Experts of a small language model.
Size: width 320, vocabulary 8192, 32.1M parameters.
Experts: 64 experts in each of 8 layers, 64 squared ReLU neurons an expert, 4 picks a token, a sigmoid router.
Training: 313M tokens, 4348 steps.
Below are experts of layer 3 (counted from 0) of a mixture-of-experts language model. Rows are named router (the router's row for the expert) and show model dimensions 0-79. Each number is 500 + 25 x the weight over its row's rms, rounded and kept within 0 to 999. Numbers have three digits each.
After each expert's rows: a language model's description of what the expert responds to. This comes from a sample of Wikipedia text that the model never trained on.

# expert 43
router:500512483501499532550520515492462502489486498466507483525544487480480471530548483510483504495514474485509554529459517497499483449460519489534564513530464523525479471470513486481527483522526545522499483448514493520485466464529520497473485515
Word pieces right after C or c, such as Con, Coc-on-ut, c-on-crete, hur-ric-ane; also single digits and years in tables and lists.

# expert 63
router:497506521528494538519486491520451500502526516472491496483504495467499504536525524445464474492466474516485491525516535522488547505456494511523519455552438502465491486501521505495488481509491510484472491499508509503499561533525519489486481526
Second piece following an opening letter or prefix such as p, P or ex, e.g. ent in pentose, Pentecost, ter in exterior; also per, due, and.

# expert 17
router:503506479486511511512504459498489514528474513440490467502497522497532496550514481507503525515532488501509536523505525484540563503452538459515529547515507526485490487456503483517501476488493470482486528472552532498532518502491503509502479523
Middle and ending pieces of ordinary English words, especially stems before suffixes, such as comp'ens'ation, obl'ig'ated, dep'ict'ing.

# expert 33
router:490475488503488564522514477497473515554515483523497481531516543504533547508497514518486496494507525519507559515496456505483533460478502515528524541495504505480508486509503482471502466550484524488540469512529518524469538523521503486515494541
Colons, commas, pipes and dashes after infobox field labels and in tables, such as Website: http:, Time zone:, Highest ranking:.

# expert 44
router:499486490516492534504505450529498501532500479514531469549492494508521520505503489505483520507482481502486492543489449543484502447522535473514509492597519488471489476479513484475558507544495522515500509545520518489499514502555497502495517498
Line-initial dashes in infobox lists, especially footballer "Youth career" and "Senior career" entries, plus heading markers and table row breaks.

# expert 51
router:484506529495534464521501496527513500494492495490508480490564468511490494515542502503515474540486515493474537473463515493480501497511508519513476496545445510515512487503521489504494456471504508516483513562489456518447514539501486483540489513
Capital letters and pieces of Chinese and other transliterated names, such as the x in Shanxi and Changxing, plus status in Conservation status.

# expert 45
router:492506510525511530519496474485489536512523534454492472520530509520499524499519498499496483482517485501486519516486528556504529470479537487520530477510453531501497469489551539497536508542494505473559477470496484522513497519514550484498499538
Wikipedia section heading markers and structural punctuation at line starts, such as == and ===, table pipes, opening parentheses, citation colons.

# expert 58
router:490501512508525512513551447517499523508531474451474461547504514527510489533514510528496486538534435520487513485502555514486479461465503496479505498525441485501467505504496494475518468551455494508499471501502460511447490513553510468502478536
Year digits 19 and 20, closing quote-punctuation, and word pieces after h or g, as in G-en-us, H-er-itage, h-iat-us.

# expert 4
router:509507536519491511507487502521485527458507494498460514528512510446526525515525518525524502491514521525471544498472532518491560460502516537473568497523476533481501509543534485398503453485504543466458497509508517537536529529517511463490528542
Possessive 's and pronouns his, its, their, plus music nouns like album, single, song, in release and career contexts.

# expert 27
router:500550491487545460541479458514473529476494489454519486502522509510491487512519513482485527520520549519483500528474488545517513472487484487509498494490479522489495482503475481528520477485519501527449489527601478530512473510506492495522532527
Short fragments inside words, names and numbers, often after r or St, such as Spl-it, Bre-it-kopf, disgust-ed, Berezov-sky, coordinate digits.

# expert 52
router:494515521488506494473540469532480492499517484449485487522521508522528517516538469481518511509513434527497539520473516526480518498512547537485505506531473512512480479519519487485552462532500525489511475519468441526474468505507494475539512526
Second letter or syllable of words after a capital such as G, Q, H, as in G-l-obal, Q-ing, G-en-us.

# expert 7
router:495463515485549480496517478513476501526478509468540491526530489517504482522496540496512499527525483502500535494471511529524527465486533503513514494496477519505503434443523495478507502500532523517545539480520491505516512473503466492506548519
Determiners a, an, this, every before a noun; also word pieces right after a capital L in names, such as Lom, Laz, Lud.

# expert 29
router:500444514512524495530516503523475533487481496439508512529537509507521533522493498486502475517495538515448487476473504523488530445459501527513501484486467492494470520552519489513524502537432485508474552489485515500527524453522492492498492507
Inner syllables of long words, often chemical, drug or species names, such as amitript'yl'ine, Goalt'end'ers, Cinc'inn'ati, plus the preposition in/during.

# expert 3
router:481480473476526495511519480474446537521532526510512478532526500516517512476496524486457491508492494461488527535494508544513531427466553493479494443550456509488493480493485462470478499538520500497515530465517511513513495529513506497514511531
Forms of be and have plus also, became, after a subject pronoun or noun, such as was, is, been; also the -ly piece in partly.

# expert 26
router:504484529485511478539497488534495532505511490487512466536500510529497452461497547482482483482528520482460503538489528517536546464470497472534491495518493567485480496514552478473505501518552522497471495462570513532485551497486509481499494526
Later pieces finishing common words, such as ple-a, dec-e-ased, te-en-age, Oper-a, Soc-cer, often before commas or "of".

# expert 13
router:474487522498524513524531511510491509550490487488534475555533487517488501533495519504488515513501475503473499485478512513517536453516517512502505490522474553495490462479500482483499491539521536546540539465525465514487518471497476429512552524
Word pieces right after a capital or small D or L, such as Derm(atology), Dres(den), Dict(ionary), L-iver(pool); also did, had, gave.

# expert 9
router:467507483499514501493509466516488527509519520448490483545539485484518511524512467498482474475495511503485530511471493528489559440421530501504501474531442481493483472495498523479535469484499513473493498486487506539526519497512469469496513554
Articles and possessive determiners starting a noun phrase, mostly after prepositions like of, in, with, such as the, a, his, 's.

# expert 11
router:475467495534527487499522477480485517513510497502482474527534542444510532517495503478513466460508483470495513531481502542480506496457527497481517508494490522478458525496505476494505512491470485497514504486499504500512569507478497463536491518
Conjunctions, auxiliaries and punctuation joining clauses, such as while, would, is, commas, table row ends, plus apostrophes inside Arabic names like Sa'id.

# expert 62
router:491525476447507526540484448489464519522530534451516471518478507481515491530507471498474518482503506530486482480520510506519470443472523511480476461507480486499477428478529462545530502514485511507506471500495508537523578529516523476519487516
The fragment "ar" inside words like gu-ar-antee and G-ar-cinia, Car/Par/Har names, and participles after "was", like used, due, assigned.

# expert 28
router:515485495498529499492534465479491517480542489481483453548515512514500484483508490519493457491540501483465490508476549530532566461477522466513544496484515489491508514524550479462471478522508478486508523438540536510497494509498513475515461523
Middle syllables inside common English and Latin-derived words, as in acc-um-ulate, est-e-emed, rem-od-eled, Ec-u-ador.

# expert 49
router:505500493528544488499537462502516499523519513467472491533515520499507461487569490487487520488510436508508515495506553524463523456507521538498502488528473499505466479517480486485540462522486484478521471497506448547472494492523480466522517520
Word pieces right after a capital or small H, K or G in names, such as H-et-zner, H-ort-on, H-ew-son; also some periods.

# expert 34
router:513488527504534524492525469487476503507495519498500501536522503510512529518506464466482519501487471492492529482495480533489502489471563500504495522527466500465468481487527505477516476535475531477503470547467473536453509500498514476504503508
Line-initial list dashes and table bars in infoboxes and election tables, plus political words like Party, Candidate, social, and -ron pieces.

# expert 0
router:467449471510529465529488505482494509518513524500481507498521491480487494507513486498484516508495505502508511515488508497461560465483560496486552525543510526497472473494526490449525464509472502506459485479472530511522536481491494463521502503
Second word pieces of proper names following a capitalized first piece, such as Sz-eg-ed, S-ultan, O-man, Miy-ahon.

# expert 59
router:477513480499540547524538491500482564513512488503457527507498512493501512506554531474482464475500485481479505510482490484480510458490515474504477491502473523507489506505477525495501459509491493515506503480524525546475536493524510475499520514
The first two digits of years, 19 or 20, after In, dates or born, plus en dashes in year ranges.

# expert 56
router:493500494524499477502547466529498504500516543509511485543528522538500508505525482496493481511501492489491538520470505505519514472500515512501491486524465488516503502512456541516546488511501495482531465536486481527463487561516517491486482523
Short word-initial fragments of one or two letters, such as sp, w, f, h, d, starting words like spouse, hierarchies, wars.

# expert 36
router:481504502515543508495537495480480537524488492465479482528504487471489500521533495505476516509511454469517552526480532527489523460486520481508549497513488522519475492475524491477524493529490526509529502457507476519494486447522506505494515542
Word pieces following an initial C (C-eb-u, C-ory-ell), spaces and opening parentheses before years, dollar signs, and prefixes like law, tele, chem.

# expert 2
router:487439520518523479527511519518501500542514523489489484518541520477471496522493524519508519510552496487521494527459482522504511472518564526503498468521509521463474484510510510500510471511488511548541546475500484538501499475495467482483564518
Middle syllables of personal and place names, often m-containing pieces, such as Th-om-as, Guill-erm-o, Ta-orm-ina, plus first names like Michael, David.

# expert 53
router:508507500507541517497475468507492521513533493477539496481500500508494543543494530496462505477488480510482553528512501527518506513496518485532508510511486501480502453490505517488535466542531516498526505457513507498523564476509485448523529555
Second syllables right after a capital letter in names, such as S'an' Francisco, Sub-S'ah'ara, J'os'é, plus short words like he, d, del.

# expert 6
router:467478450504529497508497478516439499516543528475475497515485492477544500519517501512434535544542478476463483517478467518483532495486523486527520476550510492513486483521526497515501460511513480481543496501473494556526526519496509465505501523
The word "the"/"The" and nearby verbs like was, became in sports season and club articles, e.g. "The 1997", "led the team".

# expert 5
router:488494520528504491559542514498508523533521455538548478527506504505469473510531516499474460493488486494509507513490513516498533441510563460481479496496494525510453475528520520490518475514509534542499514486556495543490527463546478447505505538
Short word pieces inside proper names and place names, often after a capital initial, such as E'the'ls, O'man', Bourn'em'outh.

# expert 10
router:480501533487543480557504509528484553567508498502541520523543529509485511540511521475482497502519524530461476492501553522510493461480521497508459467505484461504482491477537504493522516561518469522534549536539452530494507492530484438523508539
Line breaks and table-row ends, conjunctions like and, also, while, and word pieces right after capital N such as N-ob-el, N-ing-bo.

# expert 46
router:470497481513502500524512464568471527494506518512505481524494501475543442522535500481498482494494512484478501537492526498528528494512529516472472514524483508552466507491530458503556485486445493502483536468541508512481567521475535505498504520
Bare spaces before numbers in scores and tables, plus mid-word pieces like pen-alt-ies, ant-agon-ist, and See also headings.

# expert 40
router:478526501500517530511532481485492539521497496445489509538518485512550495472468520529496469485514510498501531468519529527504511443453550460487497487507462484495451475445482455497521500503464535473537535478547485513505493488521501480513529502
Double line breaks after sentences, section headings ending in ==, and opening parentheses, often in species stub articles.

# expert 35
router:487493485530494530508519464545463542511474486491502470518509517522546501523498506513474478479515534486487525501471477565503505473456525491530466464563468483491481502502528491493517512521480501473487535467547447551475547485511508447524475507
Word-start pieces and short words after the, of or and, such as en, dis, post, trans, relations, Career, record.

# expert 32
router:462490504519502488506498472511475512507496533453483477508519490534510525499463485468526499490500497493470487475505522490500483425488499517497511455522504482492467467462467468485512480516527507505494452485480466509476494482512490469499487525
Numerals in tables and scores, such as 0, 1, 4, plus line-initial dashes and pipe cells in infoboxes and statistics tables.

# expert 18
router:471488528492511475539494476484476520492516527485513494527545532503484501501481526478529467502490488477465520489476507509549489439441509514537461497539487479506503491485501515451500516541541471499516535501506505532475524538563489463548490522
Short inner word pieces like is, as, us, an within names and words (Und-is-closed, Ka-is-ar), plus table pipes and standalone "is".

# expert 47
router:471471540531514511519548474536520507526508500498499515518529523474497507501547513479489480474486474529503520540453480520508507477461575539501526528521490505511473495448514533451513457517516533452521496455508488532475518561506476484508502512
Paragraph-ending periods and double line breaks before section headings, plus the 'ic' piece after M in names like Michelle, Michel.

# expert 1
router:504493494518512516494490493472496530508533516502494464542526510510496545462496481475491523527493463490475506507482494523486506466509507498493514490517481487470447441476481459470492477512494526485551497475541488484513510482520494452507514518
Forms of be and have such as was, is, been, became after a subject or relative pronoun; also the piece after d in dated, dating.

# expert 60
router:500524490509508564504515482528413507528469492498503494487486555510470490518544476510439483505490474481510523550504523534522535490514545501513520486528475531497501440497515509500521477523525534532510491501537511494494537486533506464478492562
Name pieces after initial T (T-ari-q, T-akh-t), year prefixes like 19 in lists, sentence periods, commas in name lists.

# expert 57
router:510543488500539543521534439525466524545527515458536469545513523493518515503497500460492484499527505462480510493512514527525557487486565477503509512528477498500468453463520475460540488514496485507514502506535520517484522504488499486525540549
Single initial letter or two-letter onset starting a name or word, often after the or of, such as B in Bourgas, Bitola, Ch in Chase.

# expert 37
router:502461497477483524543506494536482513517532508488452467522479516445483469540520495488490474515547523508473524547497485493524527502480521524538501508526488515523450486479546472496501467517469513487489509468515553509519526529488534490482480499
Middle pieces of longer words and names, such as Col-on-el, Cor-on-ado, pro-port-ion; also numbers and minus signs in tables.

# expert 41
router:486493514498520475503542494520524512506512512479514487523545518517502511509448478491505493475490516509423528516458527549560521393450512492481533519519454492514485518472492485470509466536489508468537478490506467537455545526496497471517503512
Pieces like ic, ac, uc inside words and prefixes such as inc, acc, pred, plus list colons, hyphens and headings.

# expert 20
router:475550519464537472538474474529487553479502499490501491522493535535529498516529528479472516500481536489467513506520520520537535453463491461480552506499492515466490454537505478512503515477521477546465483512570515535502509543530486522525514517
Action verbs like help, attack, pay, deploy, plus inner word fragments such as res-id-ency, unbr-id-led, acc-om-plice.

# expert 8
router:479477468513511496474496444510472521494505500491525484526541497489517519506520526493517495491537524477484507498485489508496470482458496477495516476528425477503495472524525541507534507499538522486470496483499506540480513522500526482544506533
Articles and possessives, mostly "the", after of/in/to, especially in census and demographic prose, such as "population of the village".

# expert 31
router:467462498537533513538502513473463540519514518473513487537522496528535465493492500478505469480510488506475529524469527543514495436489504508491484492491494470474479487458484501436519518534515495498520529488489506501496522497501520448518458512
Capitalized prepositions opening a sentence or quote, such as In, On, During; also under, among, along, and first pieces like up(per), O(ut).

# expert 42
router:520515459492495515514506455509474512525516538467510503499469509472558472523524468489480490453500472502491522513465480500563522527499523535517514536511515488478488518448513515508546470503452497458507542503484516497498524508499513479499498545
Middle stems of derived words before suffixes like -ize, -ical, -ate, e.g. mob-il-ize, emp-ir-ical, gradu-ate; also rel, adv, organ.

# expert 21
router:476506459461518464497488497513482524505500487501542482507537514468534575504505512475522497498498547493420511521458485563497531470477503526482516501516475485538504518520490487494513482534455457490498502509495522551496514495506514504499536536
Middle and final pieces of foreign place and personal names and ordinal suffixes, such as Kazakh-st-ani, Deutsch-land, 21-st, -burg, -ić, often in lists.

# expert 14
router:511470498533503530493528460548497519514501518471510516493532516476494499493509449501514491509512514473477518519481478520490508445472523506499507470542459504508469438504534514517520502491552514494481495471487547560502537523500452451499488543
Articles "the", "a", "an" and possessives after prepositions or at sentence start, as in "In the past", "camp out in the bush".

# expert 16
router:483512515497521509525511494511474533545504544499487481552532530536501538516542506497473488509485479499481509535439499549507496439485504499473484494529472479508516450456478504447547501493516455519517493517507521532471499547508495479517497523
Prepositions such as to, on, in, of, about, after, over following a verb or participle, as in went on, returning to.

# expert 48
router:496494500482523515482555448524483498531539496496479498557508521513484506528506499504488539532498457511514526513489536525485513503497530502511500491523450538493478475491486526488530467489505496485548485487489443513475486520519483453537505533
Second pieces of capitalized words starting with H, K, T, such as H-er, K-er-ouac, H-ey, and single capitals T, H, S.

# expert 61
router:494527506524513560531500487514450506522446493514516515517491532498481523493495493469445464550468469459518549560521554533511517452504535508525516504563455497501472469475522474491516460569530503509523491484497491503489566528526504472460485519
Word pieces right after P, p or T, mainly ot as in Pot-amosiren, Spot-ify, Pot-emkin; also closing brackets and periods in tables.